config.yaml
n_layer: 8
d_model: 192
n_experts: 48
experts_per_token: 2
d_expert: 192
d_shared_expert: 0
activation: "swiglu"
moe_layers: [1, 2, 3, 4, 5, 6, 7]
router_score: "softmax"
normalize_top_k: false
routed_scale: 5.42
balance_loss: 0.0178
balance_bias: false
router_z_loss: 0.001
init_std_router: 0.00659
lr_router: 0.00299
vocab_size: 6467
norm: "layernorm"
norm_eps: 1e-06
tie_embeddings: true
optimizer: "muon_variant"
lr: 0.014
beta1: 0.95
grad_clip: 1.0
batch_tokens: 131072
seq_len: 512
train_tokens: 609000000
steps: 4647
dataset: "wikipedia_en"
Below are experts of layer 5 (counted from 0) of a mixture-of-experts language model. Rows are named router (the router's row for the expert), gate (a neuron's input weights, with its number), up (a neuron's input weights, with its number) and show model dimensions 0-191. Each number is 500 + 50 x the weight over its row's rms, rounded and kept within 0 to 999. Numbers have three digits each.
Before each expert's rows: "gets" lists some tokens that make up at least twice as much of what it gets as of all text; "mostly gets" lists some tokens that are sent to it at least half of the time. This comes from a sample of Wikipedia text that the model never trained on. Tokens count by the router's weight.

# expert 31
gets: "\n", "-", "–", "/", " non", " anti"
mostly gets: " anti", "History", " non", "\n", " counter", " †"
router:487487432636527469506557456457617533500568524421407519523501481462523647541472537502473551530545527466459484479486506584566533524479532497509460467542463588542476490495550543521533450450460519549477467437417515471424462586402560600599462535538483608436492437520558508473490423574432483550535544522524489502479493458446345478520416537485487494498557516536469465471542521474479421477512447493478449487560527411473555494529423537451465458464416525562575506479515478440567463543498518449537400470486525511476510547443519491471434423512530494440556512495605441468412373445502580505
gate3:522463549580475485455534575505502434532576409507525520425623449474506546571438530496536532494587505488410508516529447520466467542517534539467503511493513442535548466373558510569571516490491495453548475612518479503492502433562482477616485549555578465503474427487495604429499488461560497490510476525613633473577471401516590555537492473452492608504461518448536519478540499442516403557442527457501480475397451473530541434498499537505377494587531514466472476445553463406434481502404467500512471478484453521554399478584501479458550594517474514544416403441467506491518505512525496460
up3:425528531456584539510462480564514489515466464565466471564437526463486576497490467479494542546535496570444473475528530394472466497469451472567473468550525502620521485535475497524488475495423547573486460506485502497502518529362437525407609468486497613484544580480458380485500541543439400487577454465428460579497420530444425499474467527552472452522506451517428524534513514575596441517543497534487478479547552483479499518502459590511591480476450472482534548447503461513581451585553538521485535519443536430464564443394535520510570486430407578527546478531565371482408425581514455578
gate4:510544577562533446503469478501443531501430408434430507519509489453504524388463562442535543491454541505533554506536548488573517437454527464480630417463489461502545493507568543507465509539542600531518477457547537449426486482559450452502553503551433457479497520498508507565441472550531459470575576563406440474464572479443480468443563443471467479533499592410604485599466453466611497458508609585485410489511515469516537503443488435455555456443556557469583604536520398590491462594492487479581534486493462519491426464580498548458467447458482565516418472529520556468463476483535460394
up4:517486483399447540477458552483520452563532491568593536476548431499471478516564420534465381531554459460558498519506462504440567510451511443488563519487430605551471468478458532502546465524547450444430540532510461542506570505476484451464541513384503541435581546408465478515404456464410533509483399481557494615531436471542490445492423511452604443576510491548377539425450578482480489577556486456582553491450475536423465578589507534507473541499435469599478503476521512417514631396492558462500612544473535480520504536505503463546527488508515515524548451483481513496595494448506548508
gate5:508545491526473457471507470443500477449540470525519540512388468449501501535552582450403568612447495448504530554487553513459565437527456611399478466449500533529419499515430465551471419540510438507448367522524484510423489550433491447490497492549453506451517403558565511376428615526526470559551535626469596491413503517492456522532571482534434508589487511510602479625436539433499482482522481588447467545520586543522497562502531490472478514532557410516462561469549547585461495472538516524447477457514512532462473618536547485485526534498496483517516442482455435481534523545464408566
up5:515396572532480485416434499483485484383475505569470445545457441491443526515454488527461434558499609430451519563484515502565519455507463475518399478467494538450459513589483544508462489552510503469443420506526537478505602597464535508504378483429507417426472432461492466456487538474491485575503498524521524521469453473526525497534581569494575491581506425479513594540556532416433452487561439585466408602559474564539585517434448488501518475619460473489453455485599604521502455512489539497502550562527554448410513477487444523468508471537519579616565498542580448492434490570550508548
gate6:447473566503478593422502421515475470448513541622535493510463490507470457510536404473517467476512657507568579523460489523490561513485540559528493567559537487529425581512499584478444438473546485592558492498500558496505483418421490574478475481510522564565450481513607505457521477492545436618501483561432581461546456449603441561453560465588495522484528420531567421491504441477469564410474538579521559446495432427431514426495436579554471529636455440476520469473483531431478518569524398415456503470448492496472497517510486465519430492503505554481470540565521432409496487475478489457
up6:497553544438460499473372504504460438403500425511479516509498429534485456527571479494555627598462431419565581584496543415455473502491402519519496464483546468483556505539493558482522429505594490521484461466483521458524490521592657513567491506466552520474449545448626438491460485448454501570429463472440556457451483528490422544568527558517534493494491483555496387566478535444500496503555480510500418505495536524455477498493505469514476495553429459509424550496553406489568460563567391507433457522463496478580496511649526568535489500509581558538450517502510611547505537480437469443
gate7:562460492545459460447489444547413466573460473391495430473530458486414563477469432466485504468525461517452494458490522416555454586479463482548523521505497434488504426485579586602419487509479555489527480483452532485593426535448480475472346452518498539497449571545478568409527557474555457515477606543407520544499581572567571531567488615473475541507428429522563465486540460477556534425492476495442571493501547563510542545535562369497485508514478432537510509507473513483391533469548493517426557596478467460465431495557547550480563606521603517493551503559533530518424525489507492468
up7:480429572510437529478467534614491451557485502491497528556420531538509436528504443454555590464550409425496497442504424560572494487489506528517465553583495458489475526459517623469545457545511589528532569427576493538518429593536540495395443471606509547435548500544412444476561412518462515534439423574415550492486520511535483497598518466434487502479554390514583501414540487478496618462537564482499500437518573464513416560484428498503547441450434494490480524539537466501468511446495509517529586516424487466429516578434526543479554488550498507494554450569448389433515556424532486476

# expert 8
gets: " in", " In", " at", "In", " ex", " S"
mostly gets: " in", " In", "In", " ex", " At", " Ex"
router:522479454610534430456497469446515525532462515379449522547470515465506526589459502574526561486539540468531543441543539472572593514452552523442452471557493542578438505444574545516540458440521558507493445450448449547454488511445529586519487569521396491428452463548487444464484453577516509545527520545540556559447470486448396448473524564509464414541501550517428468493506563447521450447468447510461501419551500438501551442514516597476483316447417538551471465481575508485503511545476552397554412418504547549494509518443501445467452466517466501433577520477552463431417421464565600510
gate17:636443429571526467484459589556478465469581500527393539395572573491515449484478424583527420508443606592487539608505584453445449466499432487514421441384510497529446479547526534543468495451502436527495525541513601496508466479481524453533492529478498494442478527511451442514509456488516564538548456555452466467416526526555522555496416424538463543463509585500524443474560480487456510460542544621585479429550476508507496496487402464442562404501461474493564581492490431561404538452510599413558440499522470486519530461544467523526539556579540467530529520559485542487515456519462445569
up17:524480480466456571582485530422558362429497437498422450475471513509447538606522578530498407464537454510476489455630430505414443465523507586490479459552537615495525537496429552494451573514425462485551495487496445447559404524524483495505486514493470532479513478536503534496529499550397580455436547555474450530483581454563483555526451417547571471354515538593550488482528543436521549435515502429606607546533504493472503528525483420632503508478420527545466486514573483499540510550523513492531476525432475549529562441460511596503444495451437455453449522453476466502536578532557466516
gate18:525495570411505449475514531533481458491490453470467516501498565423533539549496544534512553416478542478566441523505483450524574462563522587495484466421569486462491508555555453540515534429420433475455500509561567489384489485437442507516453448561442523455533503477575480552529490475484501449508457489489574550515503421507529500523478580539495454424547545611500490579564453463524566430545667567517439406465494494469506484524513475482576581453500502584514488447468356557585533438465489545498625443630502478522425472452545473509419512464545448439430512568467431457487569434548467553
up18:566479462499540427543500428515443436510445443576486401527477482528515512486554488581573520373527509468542582489573529566557534508580422616489475400500525501515508569453515493447501610479433426466437492526461471478501498494428420480529534597493475486456546440543553495601426514486535434460465537570516524474452513554510539588631407486525527529435575551546504570464491479445558504497541465523541422414480499500495563525561403528439425458474545460554568477461441481582526472514475525475512458578500541500501541527479443432460478508497520481461407516524447414483549595368486528524
gate19:508537582532447421618448522526456540508539486532548498491542507505497558511493558525500451472611427451511470452506511507513510560593535530466493544527643487581551537519480521446416520502521426401480524530481524406522509456491582482526519536464465479470495487441524526529483557620420516538493451560586480485494543542462495485503458491497517568497476497541480602479349538433537501552523640461454474495472520448497510542486529446510394507513474476495528482495384586451552484520519452528520441532440377368463487453481450453647568432521524495506479601485460507529444486396525533474
up19:458566384493530484475528511506512522536542554642513544534467497508505510517494544465441498526560582547540536491553502536519507499523477501498522506485487545472497466495529533435522355504498552499483374423377478465526482506482459521403513543523531515462478485477420502504529434525518444451514489459471496494609493499507573419475584545501437464536546457558471423554529437453494480502449386574490489471437495540436470491564495544503534451525442520586494512501571466532535507529439533603443489453443577560581515487537524490422467543479492487563443392443719419450564459615447483464
gate20:445468519509473512427531579513558443427535504522535540521480514480495557606569443568500504553432502474544543527519480517472518532451506521451511496410455478477513553443459536446586551559468486496539515495485478491454417564472468560470464481504445548397478435464466500501465589439497491556501431435480424494574481497456449452548528529524486612423524426482479537592535458480450539522607572597484546598541482433557425508461600476451513507373454492551469488558505590551561548612397507426512547427504480503389537400504507588533529495469534543497573560528543410483549513447432571499
up20:567450402525473509466404515578430516506501536473404479480568454513432396519422536513501496498521466537495546481492371492551527466456521556542529493540520468393538472541541511491412421412516497440468501401493452479512544515574472474614472531609539543527468476508456408513567518530555506509523530522482523585442561512626598462525478522477476524544503502502545439400505500492459506568493409521507477384516529552411562470574531560550452497523610463520473515504453441466558470442506407524581473484559517462524529547434471418457476552578532486502466458570462521599401493526434456524
gate21:587485498470523547534482486554513495565533476553498450516491526374525569472461565488507563569573468548535415502434488514491462464482600619526518505472480539504547406581506509463458531520479462577455584486490489531583514476495390479529487477471496378470463434594530425590509432475519519519504491491411448537546492543471487539521460508508575564465415454521510531545514565432426410544535555490447365521615487538503412461430448417468504462434519506543479524489450482513540590531450402515530565503473491494525588540478659435579456552491475431470462521548497553463541464509475535540
up21:538475426496514512472403466597480407501531519556514483590473566473532560511474570523512418540485451577526447570445519428416486434516558545521517373532454565599514401593498555494518537453484444560493577471530546510527411469428437483493476551502526548437541527499487454581558492519418523434519420466425461561531423495485555535468519546564580553428469514494486515478530512477440464565544512539526392459519531496505443528465533385551486471490552586592457504537515499547469534555430383554509510478494586573473566599503582469556490546469452514449459451427518497471546418542524463482

# expert 15
gets: "S", "M", "P", "A", "C", "L"
mostly gets: "M", "H", "L", "S", "W", "I"
router:469472435623569501510524411416655490466508531426390561485432540477526563513470516523520548525509543490510552502463583542552578490463558501500396474550408527575470471465549527506546443466491527551484464470438487519475427528439600612566474516510382585475470489509496513484517417547458511574556531525483541509445407481437398488463475501521467507568547508527460480461522554471488426501457460479539419482501566440455537424534477586442455494469405509523592476455516460403559556605436559464536484455501497504490524519471491462483429458556453488492599559500540425469465413496545518547
gate2:505503474499441493589485517501454523548527560510567501556517568443491535487451552458463457474388465480457480562465436522569467493400457442469501520410490498541475469420550520541540498486473473469503549532543591594472534494519481520525542462496427504481382585502482461584534497431394554495476479511525512460511608434527527645517470557523441483504516501529498472565475557481519593411511468446493524543563545501414508552471539502461474402647488502549511543525444473439552521518506572483441391424500575521439497512488532397520445464585418473437442556478492467493498622577485436608
up2:530544586546529502404495555495511453518537521502521541433508396528511391558531513529537544611568527610565504433448514493450485597513519648567494486514549461455446419578533496499436490496434415418487467471409561411530484454469471444481512467528530535482531481509473501489470436568591492541527474476491468474472506486512438482466511438440536497645517464504506518394528499455505468559431545517568488528547506517543420436551481562513468523401435454444621544454575550564449537570497488508571500454409445434530530533520520476462517474420561523472512458523511545580486433407439453462
gate3:540550510551482404458474478490604550510507512544575448539519551503455555498449563468472489588436498523477509542493563520507521456461439483564517479528473558439516446423512482530453376522542543528568639518494534544458484506516514433538504536582549523462490523420434539508495544478389475387401457397561484523469404492514488526494438482386490492567517488543497447423479503432487529442516539450387470585579584515456557601428538461515440488545531509492606455527458431388415537564531521451377558577479533449527511489513534453537548541530527555485505559508545524504454502515442521528
up3:484488487453507536467566499499554583405471535518558441455433512449500489526607564562493528566535496468506505429422516480475453475559463514585570471479547583551551407621469456501389487489575434480438490505551531465382463507553417476581381622484482514487588481475495536450504420464515441464478518491475472461482492478508517527496461576407500505476456423551557546540424495476505517474492460494587483498590473455490527466439506492492435551478541470567480474553563401471542575545586449533447591440532470487512505428461438496443471529545543589450579606540522564508451458473554575468
gate4:499499470486581463478495610541502495531622410476441516536556537522431434501514560492443508370483476596559532437516475477518523608483476451455544489565431528420467510371511481500536493513468468491514431476534541521498563511472476523483480490509473544529559447477396416500474436494558541540492420463473530397492599518484605465459506448549471535572480494548536488534458546424524502590449509509496462512511493625523455525496509515477504551507518430444488538551426607500445450527554464399527496464517478445495622512443501449463520493590541445522511599646500507551551533421506462397
up4:516518457510548441429474576608560492541581364418483514456566516490557407506494531601481499340535431547539535449538496438562503588543505493442469464499411541417477505376549473499599458560487511561538475503434519539507489501517472513545540483488435554536549411464417466528485394514512525535521383480469501414460567479424565438469474424508438503578533500523521481510564499468524488607457545476472448516531460591516443471486471549522537595482523473407578541562456536490513495570519563462521560503547531457435587536467532497493405446538511459473527475517477532568508523484485474459
gate5:572521544412402485508434498520521468510567493502563515441548485437531530479580485473556425595527502519471551563441495464481589488442548494479553468475548510404495558565482507490581540548531466442438453527418536546524486509449566534511444570450563461599450453453487521465451574518505528446386572487529534501445515485509499430479405518540533447401508476507594414463580438521505465463480482479426572517356570482471469478571482488541455459544544562508556490538387457439511457441551510428479477572449535443506439454481557448518488512573453540576431538563532610492551490513537610521
up5:566518503562566474541445477519473515478520506512574545500533506558488447553573600507432508495467631485545479420415494468420574451502453500489543411501457514557537505534535492398449528505590577532476453544533505379450538545450451493560462466411448389555519502484459480616479508548515565508499440582532415516502426524485555519453540489490576409473494471501560543503490476497518383532530508502545404353469486513437446478430613421483473423543514398496493483449560511543539554582490524424530402534490488463547604480487498491537543502558505576499511495519587539506483492510470478544
gate6:454475533506563543570559541458488608542468462525516473415511371534438443588488484556532447485429496462493501508549478512540544379543523522524508548469478466484450547538416504561510474575506475493423559459444512537544595550520537507477518511536550495498616544540515516442469471418536390529383494438404540488424484489453515516525457540492501495554503494459536406442522456494503436515498413530501471474519533450572496458551497556517509425429490571373532478543488557547476538623546549496512573513386577412499558501529398462517477381513523542513450492556507518493468589572599455512
up6:483514410512442525463523564483585528517468534491455546515525587578518505481563493484437457493569438454513445515571548485491508515507536473516514525475535542462547503558468485543567463554408476365494506581540474489565531564497625470522432379473490465496502519463528447362477506468471532486519530504513527464542546483511479596461457492477525592507444477518458430448556455466514430442472491477467502417432465403431569503481465473502521585439543584474477534517485584401519556380609534564503515486515471373500530582588582537500496528514510577441515580480425505555471513521562393414